{"n_layer": 11, "moe_layers": [3, 4, 5, 6, 7, 8, 9, 10], "normalize_top_k": false, "router_cosine_scale": 20.0, "norm_eps": 1e-05, "tie_embeddings": false}
Below are experts of layer 8 (counted from 0) of a mixture-of-experts language model. Rows are named router (the router's row for the expert), gate (a neuron's input weights, with its number), up (a neuron's input weights, with its number), down (a neuron's output weights, with its number) and show model dimensions 0-127. Each number is 500 + 40 x the weight over its row's rms, rounded and kept within 0 to 999. Numbers have three digits each.
After each expert's rows: a language model's description of what the expert responds to; "comes before" lists some tokens at least twice as common just after its tokens as in all text. This comes from a sample of Wikipedia text that the model never trained on. Tokens count by the router's weight.

# expert 60
router:450499486501536465486603527524524574498513508507541434440496527420444501498517612487483505520479576474495523490524531529491485511482519547498544599518416490472463434488460537555508531496500554531508508446528484523524479541476481510469440549451493445511493496532464514514483467451472518546506510605474449465514533515481532558506457515563499521486585493543472526418404469507594465508511
gate1:501463507556476565458496516494564528483525504456513619396512554457507520459531527512470547547436485573487525485503523482427458533482536506537514536525500527451501510508478530502468519481463462439511485448580422452519556468517480491441452519470416461498503534448499533496483482534494575520469550459520480411486483505559540495428480465564530519451571560515511443482470473526530555438516
up1:593559519520560443531488498476471568587429547512458562549544490523547499470514449474503460518476432482502476492454508583570452503515474495486532523490505476484539488531539487466556471539433452519516495462492512505506510502544605509507499527493483500485479494529399577489478493463465507454564508514515579464431494443536549545604562508429470448505513509457528462477530530511475469505551
down1:500489464477522544533640548498540499460521484479463463474499473576489469518545484447483525493511505469478505498506504498531534421590458402542541505456361440484581520514493535519541464500443476556505428513466549558496457501542486539460523452513470471523520492407503509494437522440462505500468479549498548487493489482539501547508496481496483522488444487554493456558550572486474533506454
What it handles: Defining verbs and headers. Is or was right after an article's subject name, plus on and infobox or section labels such as Geography, Location, listing, chronology.
comes before: " a", " the", " an", ":", "\n", " of"

# expert 48
router:466461465502528518502588510457569588468463537549518491407543497477488507581506560503456520493429565499422474460485535496533471535483454558547528455505401519468426491540476566527485528486453493568521497491564536522506446595507495396491528490453494491511461488491520473504523481431493534530537489493498533497497505505469478479509519483522518587491559526549453466456508473527571459486433
gate1:531475507526492501441521548467511548520487446430460507517500468477543506548472489614553530495477532499469509601551530450461526561483546482506463452480519484472560475510526546442479522493487541486398523496474490477489544519500455484577541522473549443568415490405509520507561518451455458542534480493462533532405577512500459487552472524495531464545510487514454471435461448499466450482468
up1:513489534517532538539503507508481568531477501485465476544489463533449567527578526497427549499479513441540488595554508475457526519455550525464504414490511496490540511517576546470512497492492467505495450514491550613523490476527556474476516501539547460560445458395445499501514598481528548546511508462450521550447471584466507542567536481486510581548524542546472511452481491489488443504477
down1:522413508473484524535523529557514470473534527499456538500524474501453492519509464465509487507451451500523503506426497489497445495552508436477494512382499491530494546506497476543553400492532489410505489489398453426448524514545472568501521468507505587469467516412473515634526539521445540535442529535537443511478512456466480488516548478555500530468472470539503517440562542520501516472506
What it handles: Group and collective nouns. Words for groups of people or totality, such as all, those, men, women, People's, and United before States or Kingdom.
comes before: " States", " of", "'", " Kingdom", "eg", " who"

# expert 57
router:445493493470540536517677527524542553528452525530515454474528522443486542501486554503451533486499596471471542549505565519456494482462513543509553489516491499496458476523535516547581529507500559500534484460554463546510456570479506481461528530488468461522465478513486540525492502430442471562516488547476516477540513538567494538481530514546578529454519512576487500471556444483599459468494
gate0:505515439523512496506540519509502515463490514520451411451512481472452448512534481496467581485499539451540479500516503532510515531478474554540475503391463505441545517486457562503472489488559498525556503551494593611535476484461475541441457501487578469583526503518521406461540507453527537458453408571523495487486570502457573492511530587478505471501452458470483565485489472476503469498511
up0:538531579438472518451550514470566488542488477549503548468505523489521518527457527460506519530522449519481486529548493462536528457522548512477566505569497541480455465460501489453564506551479482561454486506577460410433501494542574430517529449497451554497494527531538555575446514534542496529540575557476503516544437465521452498477453504536509519563499554522518537475507574546400551514518
down0:515528436585506444498575506437525491561477514501514474538473486505486510524485547497549424535479542499487500532451549455552534416490470538483446496428404457522528512590498561576500477543489495497505474542533560493462521533517414432480513521508547581441556521510423472496440522541514521491488528485501568498464532485458527525518505476483503441526568552593443514495462525530513469521518
What it handles: Paragraph breaks, opening quotes. Paragraph breaks after sentences or headings and opening quote marks before nicknames, such as John Gould "Jay", plus coordinate degree symbols.
comes before: "=", "The", "In", "W", "N", "On"

# expert 59
router:449514489519551547494566541529539590512486564487500493456530578446482470489552589490475515495560560444478525527494517541506493460551489500543504577511349492490463492546550536538523515510430507494509437450569499479480476613478509507422511465455492454559513447503505529463489514457462499578537489541507471483483539483508526491505454531514503498452546495574463507478473481526537534503441
gate3:511498464498518485468498540512416436527569466564463389458511365531501490511554396493498431474486433448497401443485459505552499449467458487504521460484555491513529531477477515521522477478496507499530464536538542515564517486491476491506563482502539483569504544531472435501540523491477461500547534540472474573598555501478514507488449508472550516492499536541438440503486515521503448520462
up3:488451572461530434468509506534435458471436533474505574485512476534452517536510496534521602441581477428527468510434507535402466522470505512427519476508535538560559479506431499542507524539543468498408531573472447520517540561538502456492515508472520492528552451536529572440497523562505465520502532455543520489524489541483540476468510461491552499439453493542478487549522519522511470513415
down3:472508469495477429410490444517491556505516511504397486428531550468471554524528478473580507511491465521505467584430476500501476587516455489448542502552566453485499458522490489514458505469559549566448524483514489437525543502447475496481487515451512459501574543455485535411574479494512565540550526471563455516488545565539470488506515473498488466492517503469504412573504540521560484545503
What it handles: Present-tense verbs, plot summaries. Third-person verb endings and verbs like tells, finds, says, comments, plus and, they, have, chiefly in plot summaries and commentary.
comes before: " were", " are", " that", " been", " the", " have"

# expert 24
router:456499515510491494534644495513525590517494554515559462457526507425461554469501555499450497451446563468458519497507509493484478470532464550482508602526446468472472434497475529530534488531524535562488482440588494527455458520478545483494448460454528483556477476470490544471457500448491484523523513535507472513527564458534481469553435492521545481483524499613439477464517436496512505539425
gate1:555526476527405468526527474542461533494514452474486477502484484500458477433485512527476528531534473512476526498495517553435553429510481510564466538460517562453569459454537431483536517498441543575584509483572531485473456443463533455518484409502568520531435503450467549500573486510456421472516527500453523479537508512606542468519520527477565535517546527503544552488526457519506562467523
up1:526526435558458418542608479477520479557486509492509486506536467473494452461502480457504529455485503475436535532544562504413448486478515549554435522504505633489514490493525479550496443473489517564522500493522440520496520533540501436524559527539502525502394553434484529485524453525521462557454551538543491523488551522506567483478476482423578517497523519512478476521477419545492538529500
down1:580543518478495430571554471523490447510516474548520483495564561585489483534467497530485504503487495481472587546499550533508467485477498558475501459482589506566518509418566512480410470543560454484439481485464486491535527555515556471535486536567437479531483518517456464556516504508545563571468503529450549477465494549443448447463487534508502439528535587512515476513489506501566458541471
What it handles: Track listing structure. Line breaks, pipes, Vol, No. and numbers opening rows in track listings, discography infoboxes and episode tables, e.g. Vol. 5.
comes before: "|", "-", " \"", ":", " 3", " 2"

# expert 17
router:442478530497544517499550461446489571515471528518574500493536487457443478495486565493455517520545571436451527529510574513479475449498484524542501564478427503507444492446435512556506513489508516566474470541586501531463523602525480506480507474384478502512476482451428586516508497513501505517489414547505445508472493562522496512487490554528536561483557456566441462498492508564536489513439
gate1:495438527525584510548504537486455535491527481538549527497414443406516497540494598421449445523542465483510537562547500526617485451506475536514506473500541444441440536478487521444542572456477506468519452513513424431509519532493504513520525548560497491495426529510474526450491502408533531540529523515486493511471469512473442503491471509499531435531517530484430562481485545492509486462448
up1:513481510559478455511501507487465575476587503493540521522432458379473541534512564420435499469488531506529544539590480491634505471548491507497492474538519448405448505507457519443534498529497555476506482498491540419488517536521484566530473561520504514542486504494469496413474549399527534544548475508459502540467478527508502513467498466536545495549505524511452556481502536494549485489496
down1:515531543494472481544491485513493491488476517562519554437552524558526538477474483549507406498580517495515502474466509542547533559443511492520567496455571468528493507535450426472458458520464547454466499465437496493503474533511464555503452473568427445489531469600499438493444498523488442486508574419550465606488557512513497490552540469520432449534544448541516489527475494557522477530497
What it handles: Empty table cells. Double-space filler in empty wiki-table cells and dashes in table separator rows, especially election and locomotive tables, plus some word endings like -oon, -on.
comes before: "|", "  ", "le", "ing", "les", "ness"

# expert 28
router:476505514519528550483597489479563593553528543478532486392497519507503517529549567485479515502470541473456556547567516524527466493476518505604560527471397475496508482507541518513488530506420525495505444455539495532487509514455509496499492493372471526527496545526485499494513440469546477556487524528452523583507477519478519498527456543510555512446500552560409437516482494509560491450466
gate0:555474464432538440570530457515563559488457545503478499457539492524483525494440486524490520460572535533490589607435461409571444504543482535488520563471442463509521522496524519528443474508507499497537502602493558460490512521505501529538544450487482510516506493528416517450502561495479502528549510592511563505470428460485572491523493517449505482479549498575501449471481494516510556470494
up0:593533452449529462576545485489542481524469561505493507413508485483438471497409480515488513478548549534528553556510454462515437490502497532505546540469485463498498526527535471428476463492514547493530466590480498417530496519486533519543475513489468564570544421496523439447476519522505604527496579557501461538426458467489539473525480462457527481523491479530497449552409519493459523474491
down0:529464518554479496543510416518447582496472475504406521447446465533514467494501499445534444516421501488565532489469474536490461480523542519528494435482459542529562576527468552489505512543473464482492433448493556567524535479558479606449535489516617476502499519551585547490462464532469457520513581503508525495449530481448515464467503501507483531520498547519511482545534452478485558561502
What it handles: Foreign names, sports lists. Word pieces of Slavic and other foreign names, clubs and country codes in sports results and rosters, such as Kuznet-so-va, Croatia, RUS.
comes before: "–", " |", "v", "n", " (", " /"

# expert 55
router:477462514471484516471624532505556583529556491474536496433520509467477544527494564507469554507476551496403521516509555465481497506552549543584530548518424450519496493466502532569546503463478466575517525418525498511460526591493525495447441517468507460465477474495455558456457515499474493518557516524498534557542486531542477472541463518521564541458548466542495501443510490561579499500452
gate1:488471548475555569470533476565502472567566430579497499550521554560463537505456499475505559513500567512520447502465570465440506471515566532549531487435519484480498464493521455535474433492512469517448449500523524450534492503461505454510523414397501527434564546446498510495533430555478528478531426537519534507512541501497520477528513594528565484579505467536491540501509487499494462457446
up1:505410520527532492516516490508536565461464473452436540473523457500461511486435520549487458439485491435546458485495518459477486486450462488484413514460489432490598425568423455516452511479462462501513493486488493505544470544536555442538490500516495400485510501540513455505499585527512486469530508484459554519446490526479543446473562411529560470498509547520557412510438519459451503543478
down1:508472556526440466423411462483532512622542520471522471496499452494524508526457578466530438462527601539465558520515462535536485527542506470522522484492464471426522575514504483497488443495481539472520490500526477520503465467572527427424514490504492518480503467489477465440408501525468523518426529488494483537476554462484512467448502593532561474499462563484548510484511488559508566541567
What it handles: Table row starts. Line breaks and leading pipe characters that begin table rows, headers and new infobox or section lines.
comes before: "-", "|", "=", "  ", " Win", "Personal"

# expert 33
router:490476533501569559445609521497578561517485555519453490447514518503471480550508536441522545511520550444430521495492487534478466485530474552539535526513417464483517431456496484505518506443434465540509492515544491576525501537469476515475498481446543481502511460490522541496548553492480514530497554557469430470519537512496451494512415524589562479517573523592421494463530437494538446507456
gate2:449543499437543480453477518436453432487464512414523493464468571510525527559459469515530570550477492515492533454491552523481515461485511463549570516569510546512506500429561491505502513493398517486553485538525503499431519550483485406499404472462494567507480457498479480498493443579538499558527523463495500442496606505527519476525475530475554523535503468525543431532502539431495450532520
up2:552520466514506464466496469449496533504479529588495503499484574533541501542511442470542553494505496525510486502481582575493535504503466406550441501558548522487455529517532592457508477514436521469482495513467613445430579563459501534490514520469555464490522513499521493511432491501456512526537550514581473475535539517449501493439453506422535496472428590480444472499486519478451554477481
down2:469505506474497456466530532454471497497578544492522463477441512488460407517436492511472532511494412554519419426452482482539514556561513477462484504469530510463473551523473471469547427530502518465473455510474580462562530507524481497452521473537452457574546450424523457435540413479490512453459455410469503453507495535475492543492550469553568521524488463508512447497470442439465527532502
What it handles: Consonant clusters in names. Word-internal consonant clusters, often gn, ng, tt, nd, inside foreign or place names, such as Sogn, Daignac, Washington, Määttänen.
comes before: "a", "er", "e", "s", "ing", "ed"

# expert 4
router:441506464500522540506614515508517560545474504563456465456555516456495564518457617497477557499502610491472524482537492489568509494521511545510538521469409465477509464523501475585509481512489546546485472434533511539481486512480486482490443479429503463534489521448475525441514529512507547479554474508473479489498557516546496484479429528515518543533535478605443497422544527484540428527440
gate2:538472488551509460454546422458481485473482521508494525539531440471542556523485497449494585530554572504553530424496495442496464506549420469542419546523490462474481546511517521498502458467458532487517517407497465476422439502405491472453380495491514499509480494501433507521454553500465535536471513521556538465514520554463493514452525593517464515534462463569481504504462543475458477555482
up2:471561548516444520512472533540517480447447503500547528456490482536491485545531517561509458521480465520504419526482508552497451492444543493437493530556503564538517461499533544482429518491467585548445468478489528528615472512438512559538470513474432415469512502473502487483501437550504524449540426481457460530537478471490542537576405520499488436483462484430539485487472440487475497415512
down2:412517511482519543551498582527544434466496477488499430524513431484496506481460436487572478496522557478579519564562555470518442488523492570487609475464561530541502397524437506588546465471524495487518491475389482524485452554539519518551511519523533456499494479476496499499475503488510441490488472478537476495502461519502462574540485439471494467502555478543453502524531486542413517496509
What it handles: Table and infobox headers. Column-header and field-label words in wiki tables and infoboxes, such as Country, Length, Species, Name, Certification, Peak position.
comes before: ":", " |", " •", "=", " (", " zone"

# expert 36
router:465530462463555520505575485447533585522505489476499526428469573498480532514466576454441518501504566515433539525528475493486521489480516529500574503490393527542457414493526507506516525437457510551518478484585484520473464489496453512477489452397528479500487503491534460451559499533514475566510447559448512524530542540467500517509468536561519525472571530523453470463525470555573484486403
gate0:492443451512512478520507507503531511519581492505529494419593533469459424486488424478518536544511451473487525488453457528526534519401572449504567478522509439498508528550457470450480484537566530547537498492523518467510552474531484511517507460493540540493481511562511453463504513523420423421447589566462540477524535514480489491497453536497479527481541567520543524540418560478489532481410
up0:500519531420531481462488463507458510555463533547510553419469478501514499428535513533535514521430558460476488520483551545501564559515449474544504490451510560501505475489534627560480485480523486453426509497397555561516479496504551519482532500491510492487507492490492463515434509515459474426535504556517473500470529484475427484491556568566491541486530526464469443440488490518540580405555
down0:449504426498513566473437564463488496534434504452522503484509502433486508454515475545452525539490495534526476423514517558451445507575476457496483529503611476504465496529478545520404495569359503444468512533456527550454487474496581475491497527504531517468498455513522508545533476498546525493488544471513489517541438537574416495506567480537547442496495462477467478494454457512446516465472
What it handles: City and state names. Major city and US state names, often completing multiword places, such as York after New, Angeles, Chicago, Boston, plus University.
comes before: ",", " |", " State", " City", " University", " Angeles"

# expert 58
router:483450539477603544477646481490568521505490515537525492452526493510450515460512604490507551528524582469444470534525527539526511455553470553527513586492462466508522463500505439538564518515493538540499474481576491484447498583464525529448483470463472516532474494471476450484479559533560476507540487550530472539493512525513510492525461542539486553472551475556470481451499513522596487521428
gate1:495440517447476487546481515506537530510520502474469498485604478533425558412463478502521460462453527508437538438521552515555579447496524559563431430508461534545538531519498456496459505550479494498503471506525484481534444541466534488492542410463498464480529496491532585476493529510530487509502441495497442460449516476530474509392506573580559506536519537548463459497410499486522468514461
up1:446489559572573410518475486542490532486460469529545486427468449499506503502530502477519610499518538506489498434527545475555467481520439462548501566519509568527524489443493512516529571464500536557544493571459525540437464529477542515459505506495494511505472546458508561520440562549582521439442554516522456458457557484533486476473484535448450473510555396504463478443499491478504488459488
down1:535528442548370552528493577533490488504471507452484543484411458502509482535520459538480498505474545490573525558553498459570554438480434526592492511455474493456466459524547550507531511554520460443473489514500448559546515489539517546525501502485466482583494468526489584501527452580461482492507501485547442504443517484471526517557469482494486483495448506485514556496534554531394494537486
What it handles: Hyphens and list dashes. Hyphens joining compound words and dash bullets at line starts in infobox lists, such as head-to-head, forty-one, vice-president.
comes before: "-", "year", "up", "time", "de", " Years"

# expert 6
router:515437489477564574518563499516515569479474552462520506444524452483494469422488594475523524524484575482489505557521482510475534517527499544582506596476408468468523434503508525516576477504463494540521435534509467505481444630518459527534475559441497503518472476525479476476489540510483475552543470588453501480523490534522524493462477515505551545451508489573460519485494445541581518489519
gate0:468489425499463514519542477503459428463510465497470487465548524579527460547470482500467479477492521531476432505551436533478567536508453487497429402518490532520500480541487452550492521482567471487448492455520556500515476505544507531559456486445506508491509492486527482465525455497450390448552401527516444509529522514428476490506499448540481611566505518502526527391479477566535479496451
up0:584415519513469519466509522514531488519530511496560509466544412468493505488439508478580545408474530484472425476451489488494439490496573453556516534474475503519542534524513561498479450539559575492592494446515505529491478486501519516526513511481495531495556537556547569527530488506530505493499523533523565452550483428596437479538450507463560428506484412504505560519533555511482543502524
down0:583501525514521524544487495484576491599449568464480502536542486497493526476545504494513550506506521419482406562543497499515536567474508537507538526508491557484492460571545456450512495533563457469476498549464490496510533455505536501514411533484472446505422479518541469503544464430558519535529457549431511460562504441487565509516525471530518508489551526501485423523525446474392461441476
What it handles: Past participles. Past participles and participle endings after was, were or been, often followed by by or in, such as built, released, Preceded.
comes before: " by", " in", " to", " on", " as", " with"

# expert 10
router:458520460477521569518620508516509599514516494484512471442517492441478526519491580452501538551523545449464509556563534506498492450522500505535513501496318478528439511512524504521546525484507510491507454468568528461489501517509506476450495487466481507546514492499486480480529542436510565510531522554500474490456496531536502500464473543559552550447547482566401460447517478512570460513455
gate12:472495476457455585497564467587497441560504526506528486494480508541453487562500567552443515521453577444507511494465499536537549490475478494391505469443509509506474496486511485564555577500443449458498508473492500569439543500477539532511484525472501536532524516504421490513508527520490506454520436565489520500470494505486572510428539545570507435483464454509450459502528586472465425576539
up12:501499467476485539515528492508519486583482567481522515483486473560437519508491546540508507518468619451518498503504499558446573409422460456406493480499528528515495560493540525501526517465412441475553510476563504516485584538542517472513485513522546538574446467473484533523527464492492518512489450567469530582499577521508579443408524536519487458516465502527466512433508501488538494539533
down12:553377509471530501505498509516508485476410401528446449536548519598455467460552523453471488461461480539535469495542511507510538511502562508483466457458612530453524453466467491511559468494502467447471472545512559567506436512563545554569492502502521523512517500530521492541442571462503489442440476433485445476439496481465443481500522462501463531512523498532470483504526536533465498575505
What it handles: Surname endings. Final pieces of personal surnames and role nouns, often in biography openings before "(born", such as Lar-son, Pit-man, businessman.
comes before: " (", " |", ",", " was", "'", "born"

# expert 51
router:399473488457548522489637488534529524554491536502505458440501469402522553551485630513424529533528577472500494513519534491471502516492571533563507577512392466508494476498480493531495525463492538509508472531532523529454521526474472500478488528400500482534483496490485451507475515496489528568468521595474537484489499479487507507450443524536535513464541483534449505433493456545521475509526
gate15:553460570456537372503534505410495434491455479532545501519513490510523401504484509490506532439544608509507552403496525491547525490473561440470484458535515474492528465510491460473499459517456432575513483514484525547500457477450421485466579540489540546506508547475474506481555488495513545528538524533479502521495513514525469522551540512453544577529557528497513511537537503477472399485503
up15:508506492499531401578494434439455496471451471528551433488472478439507593448511528505517585493504499535495507483503454463470541481507512443431488459466486496488418490533573525526536553488485492456462527541543553507514512507518547486522503513529511487475491541509501470455550389544461539509502574483486492489528550494394571497471439472469487508501453489483514518567543517472527451624492
down15:526483441518498521468502501460536543511435580468457552476488482428477574470489453475548465502510455475475467569436409609445555501535489508483442523486535465497476493606503434547518474482451515461488528452506468523472521580463506504439530492507454480553442555470519467521494429558452439469491450505482409497504486503482518515476494488463492500613551512494512476501441503464468486528491
What it handles: Birth dates, infobox fields. Month names, born, equals signs and colons in biographical infoboxes and dates, such as Born: 7 November 1974, Date of birth.
comes before: ")", "=", "–", " /", "age", "aged"

# expert 29
router:461488464485494515424601538520602511501412481500500482448542509535467521467480535512508551533530542463437525530542467498507503475513536542508494547497411493499490492529468491546550560434514506544543502410566468553472533525460428499482500508428492506509493499506486464492531505441473476549469503530513490560443575498600536482500478514571533516413507491570431543448474523567510462486457
gate0:492455533420523522498497538425561466486441548507540541530517493495493488497479551459467515370507511463481462536588504535495515479481505574547537507502479496459437526545451490478481527464528599522483534429565454559435452571481470549474561474494514510502552498486507511492442504495416435445452524529436571488453457444527525457519484484513527482559544539446513491472473548478482470490488
up0:508402509509458451565474513405452523504532517461519452528488441481506426491531454470442636511458513478475436527450520454439521518514541498508481509494534538502525496486479526459585550547471536459515544520504529509540559508529485479486486494542563516597559541463539491561495502474476485554452531432497490475490543497466559517591506484407519487476476424482506480511446479503505477449483
down0:467473563486487507563456542495501492450494499511547443515491502490468475506473475495512519464453539562430555500526514489451506546562533495525559512452617505509466531449497447449449499512447476571408544489496523500588491472443545538536530497502469426494443490512470532589548471409490502503524503467573470520529505448482577525547539565458513541475428530495472510465476509443487560459463
What it handles: Apostrophes, Romance names. Apostrophes in elisions and possessives (L'animal, c'est, Dino's) and accented pieces of French, Spanish and Italian names (André, -ña, da, Gi).
comes before: "s", "Con", "t", "z", "l", "n"

# expert 37
router:425487530462501551504585516531551583516499562487522463477521502511486522537494613527494586495531549507468516518496545500540478432539534569592538529500401427491502456506482512550529520490490520575496496429519514541480522579481546466510569434413491485462504512521474489502506482461473521557546493545496434548491585532510517479522484533510513477495492537557430527440510467528513520502451
gate0:471426523520474483511527466479554534512519524524525546502556578448367436469527512529531523482482506421454536486555443497491448566460545461544548511504498438455492489474505534544486528484515463495459534424485451595468483485494492391499527500507451454496475568487455485508502533566490505564613490497535495515449553517463426514485530486505513472507456525507580551482499514516500548468496
up0:455527479456469472577532536515556448494492474495494511459500546478523499530476469483511416432554407443523493457512480599532482528504512490506476507547557543416468477478533462528546455551513446506473479549518531562464496478504486501549487583548500521520528522515438546525526522504499483524586495423491512517474559554471564566537561566438599548485479470473461503493549493498471434521548
down0:433440504517539446525525502516494493445530447503468476493588511564542445497582477549563485476414518426527530499481581536539447518478468488445462467540511516469580507463543558526480521494539430466459497527526521424473560561506489541520498500457476475475480459522433474559486564432584544558519528523497475545543481562585488457476469487524533513484520433503516526458485538519510534499526
What it handles: Sports career stats. Tokens in football and basketball career text and tables, such as Team / Apps in infoboxes, goals, loan, assists, club.
comes before: " |", "\n", " —", " Apps", "=", " played"

# expert 20
router:456504469513547491522621514466529604545468509533538498444520469447463521488488578524462509529538564485464476529594544534478489470498526546497505610516393470511504493526509503554500486439452575526467513484544518479460466499506470476477457514391552499479471529495514496443549494454513507550470443558470520529493532548472447471487497506508535552475565557525442480468508466531543516496442
gate3:483479428508437461489533461489541491518519491444480477442538590531456449475501482508428437527531496500528493553476405534554530572520463433513525500500499528453436521511557587512486426528528480463463429479532574543502503494541463474477498552440506503477568514474502477581500494519542464459529485606469533506498489522494526561495404464582516483487510547531541477503482539526529470451540
up3:532558490503465485432530521503500585532492481404481484413500529493503487534547519482528483467543515507524484534493511528553554497582502476486481525460527506474536472458531558443504491475488420485530419419475526535505523466577496467505485503424519513463495543602485488503484431501558535439534486550464515484443621529499502526504454504540438491405485492536572481517451453476547482490546
down3:552545527517522530506375419474473494414541481425492539543517452494564576576511566533529565425540459528555445496567546520454516475487510506533479498496567490450512482520551510472477588477512479475521514456486525515543519472509457484451461442520547536489464479501526524463447517503502481532444527498509386491435505533497488441443559461503458526485487526487492544499492450440511537521516
What it handles: Years and decades. Years and decades closing a date phrase, often after "in" or "since", as in "in 1986.", 1970s, century; sometimes country names.
comes before: ".", ",", " and", "\n", "–", " to"

# expert 16
router:430486467507585526494602539518523610508502509472531404474509505449474491498531580511422524495519582441527491487503550466484475504480533544532502594463411455490486441502490497542534548424508553566476487454523481506466490542470467484465458492488547462557455487493527457523519536461479509560502470550487491491518547475510481475515471551543579534443524525519455477453492498555582471502476
gate18:515555508569440434488537520520563468491506550499588493421551509371495486497492523560485468504477429592484518526496459520460486503463517492540517476522434535491511492527456437502435549437573514506507506525519480502482464489568494418475481484482529544480458549567551556476522514560569520497470510494530522507540512543429498531441506497511458460496538444502496539520513495517507530630501
up18:531495474434522545526488476505465504489454506486404464552535479580503471517512456451517579525468519492492486507475491516538529464531486520465486483473523480502458489460515607522523507552424408450443431476514568547503467507464501544466550488490462468476556447422428495447505457456481472502569477530488503494453553514520497457600471545493510522486506534503485474528547440423531449388498
down18:477496482394502600563471529493477510539498451521479483484416521562474515452472499450511553487476518545533513524527533481505481517536499414474428441480529524551519461568516567550522532482439467574470520537437441463479588462421466506400457511497450521447480530525498454525446538489461487462477523502541440474489554475480517512605538524516528489505462526465472533502519495485475493445521
What it handles: Time prepositions. Temporal prepositions and year starts in historical narrative, mainly "in" before dates, plus In, until, during, since, 18/19.
comes before: " the", " 18", " 17", "18", "=", " 185"

# expert 40
router:465478518446543488461565574524513629541482512490548473423517485484454515514503624475488527520545552486488504499538513515546504471539510546573567495484345520505445444507517501580488539457467525514492479481576464492507520543490490451476506460488484473524449444508493487430499500521520539540525478541490485521514508513505522471501512492494560533458519496579394470470473497527547508488437
gate17:512514481514525496464480506517486521493506509521509454465486457472498481481468555486513599456590497520496493520513495462535559493579451517508435527574538472508536558493486532523495420592567522487526471474511529519533474496501527493498522527489463474551488566489448487504588440441503543476469444515594621522508483517603528504556489501496485472491618454493475563561529514480539515539549
up17:499486517439497518462529458543545476450509467493457435521536532544477459463502522503480424443459508540478481455487556559410479487441523492561530544454450500432542494514492499493557526570468530498531504467571473485475518505500528498498516472517478464451526536465547569508433556525496513605485581499528533376489545452475477493478477426515459502466512592532489479458588505553459472516502
down17:464408496504562450390539594517477591554536542473588466518462497472464481469482463526539512458569519427524511479512436495535464514519501547435515507541477524489463492576476521501522476478487575492546492497492388496532452453496511498503467423498523528490516508526507487557513507431458493557502520548558458537513509446471511473408546484505499437514515479525539527453512461557505503469545
What it handles: Abstract noun suffixes. Noun-forming suffixes and field names in academic or institutional text, such as -ization, -ment, -ation, -ism, Sciences, Development.
comes before: " of", ".", ",", " and", " in", " for"

# expert 11
router:442428470510546504511580481532511553504497485514484484422469511478504453543502540501450464517505566486503487485496477512536539466499530563545526610538406468435458465485495499473538526486484491583576441475559446508500520529495481459504429462404537497595480472479493464431472533493500486584501491485489539511484521486505488511501464556505541525477534529573457462392496515524574524506443
gate15:569485495527455500516490437502629553477510571517511522471544497471541486471535511490444568486471470437495570519542532570565482493474529565520514497493489510434458444534528527475552466486482476573541428422513482504520488487446517487461544452424528559528475450470414510550442493512486485534493524492480549542461517505516384480506507492524476539466478534475478559456446448481461503521440
up15:545533463528445513593484472484604542451526547505482543498543503489527489539523483492457566518489485465503542460537543554562542534458484488501540422535514458422480417510481503502538499475466456532547468417467452460488465463443495472459509435408498560534511512481394465505454508515479506574462536494445537500473511502526440441527526524536503501432467526475509472528429516465488500418494
down15:546535471543496486542470502539534529498536474491439576520600571552509508484494545546534479516491546555458543417473494470496440484389536518524473456477508508472516532448465507548475528537516476538584582471501554429483485489464563507516486540535508484528485517441491543508526412542495475516480491549443461471569419515497544501518575489436498480450452466515469518431538509424518526479497
What it handles: Two-digit number openings. Two-digit numbers, often the first piece of a longer number, in tables, citations and coordinates, e.g. 75 in 7511, 90 in 9000, 92(4).
comes before: "°", ".", "0", "'", " JPL", "–"

# expert 27
router:433470482504505467480596601487509515484486527499540430449565563474456488513518631496445554520529548510493514524522565553485444448509562499525574547505414477555494460547456514491520566450470536515473513501544474512462487554467531440473451485400500471548464482490504532486477510466491510545510473515491465479482560498498468524480474521506495516529535511536473508381473456504557451512461
gate0:513522528509473538516520542469516518474473484493471487467480516463467423531455478521467467469417506481461497546457550463506493447491435475600535510454435415535546509422463443460537459497529475547514452478531506481517536495556526479446472522423468456413460514425487519527575528470447425461495494511502505522614593464459506507528558472473496551489415502515442489492483543476527475497505
up0:518558528491447515481510549510507564507440482515488553469512497469492494573499514491501477493466490510424525550507505483501444485520498498551503509446407503558525542471470410453533455470493495510571475485470466531488577418534551498444489475443446503462434536433558496478490543451411414501528502462462470532627577494484470517508514511446506525509498468418467492476473547448455471459505
down0:543477481563508535544467458465471479468416458525446484500475481552450488561511435487492560439501555526584546570453504542507440409481483503467425471525505501423604515484465547601479454496563468472529533526465530525491446515496559549475515513542533521418501548490466502458499440495466476437439556509479506472512477488474474470544495508530538518559489541475502476457459487530512514544555
What it handles: Events, resumed, table pipes. Event nouns and pronouns as subjects, such as race, final, tournament, It, which, plus res in resumed and pipes in election tables.
comes before: " was", " is", "\n", "  ", " Votes", " Candidate"

# expert 9
router:449503479463573570498558500515566600503501493489515547413555478499464523495473560529503513512548590444464526497528507516482461473500530522580552603460374473485507501488539474499533460460454512495492436479584514517468483572482459528464546493440457464470482462526523534516470510494469459540464516503493546535526492488504513487493496483543555546420544505575492485437533445463551493512467
gate2:533506455511515500501503561469506523525514525470481459497528441442465492467518494473533554505486503420521579559541436519432461489460540563548479551532392470480441443492498432459523467451552501533501404517539531508423436546592480514460520479490550506463536466507418442525442517477461540512494471515542533505504571540561511478512441495581491508521480505481485490535471536512493486567567
up2:509396489534493571512473529486456497494551473485487454472516434399502530516465519521531476448479468458478563606499526525474525506405556567496518528516470515531481472484489448491482483459492475553557457547527479524401465567584428521456495516510534458480489508470565492451471471516493510504483491555481539524576534504508525507498471476557515510559578556564499485519508551473566502493578
down2:576503471502500437513338469524529545459484523526585543562433471501468505469537481499534435522529509485517486448438493481521489521478501515519495550551430518495547496478506539501405547532520417469520468549488509493497476489533456492474546601507482553472492459462461493485513566489476513537495457481487505431526465457462545434472497519533463532482483408480468533551506512500529593547524
What it handles: Predicate verbs and participles. Verbs, participles and pronouns in running prose after was, is, be, not, such as seemed, able, considered, announced, trying.
comes before: " to", " that", " as", " for", " in", " on"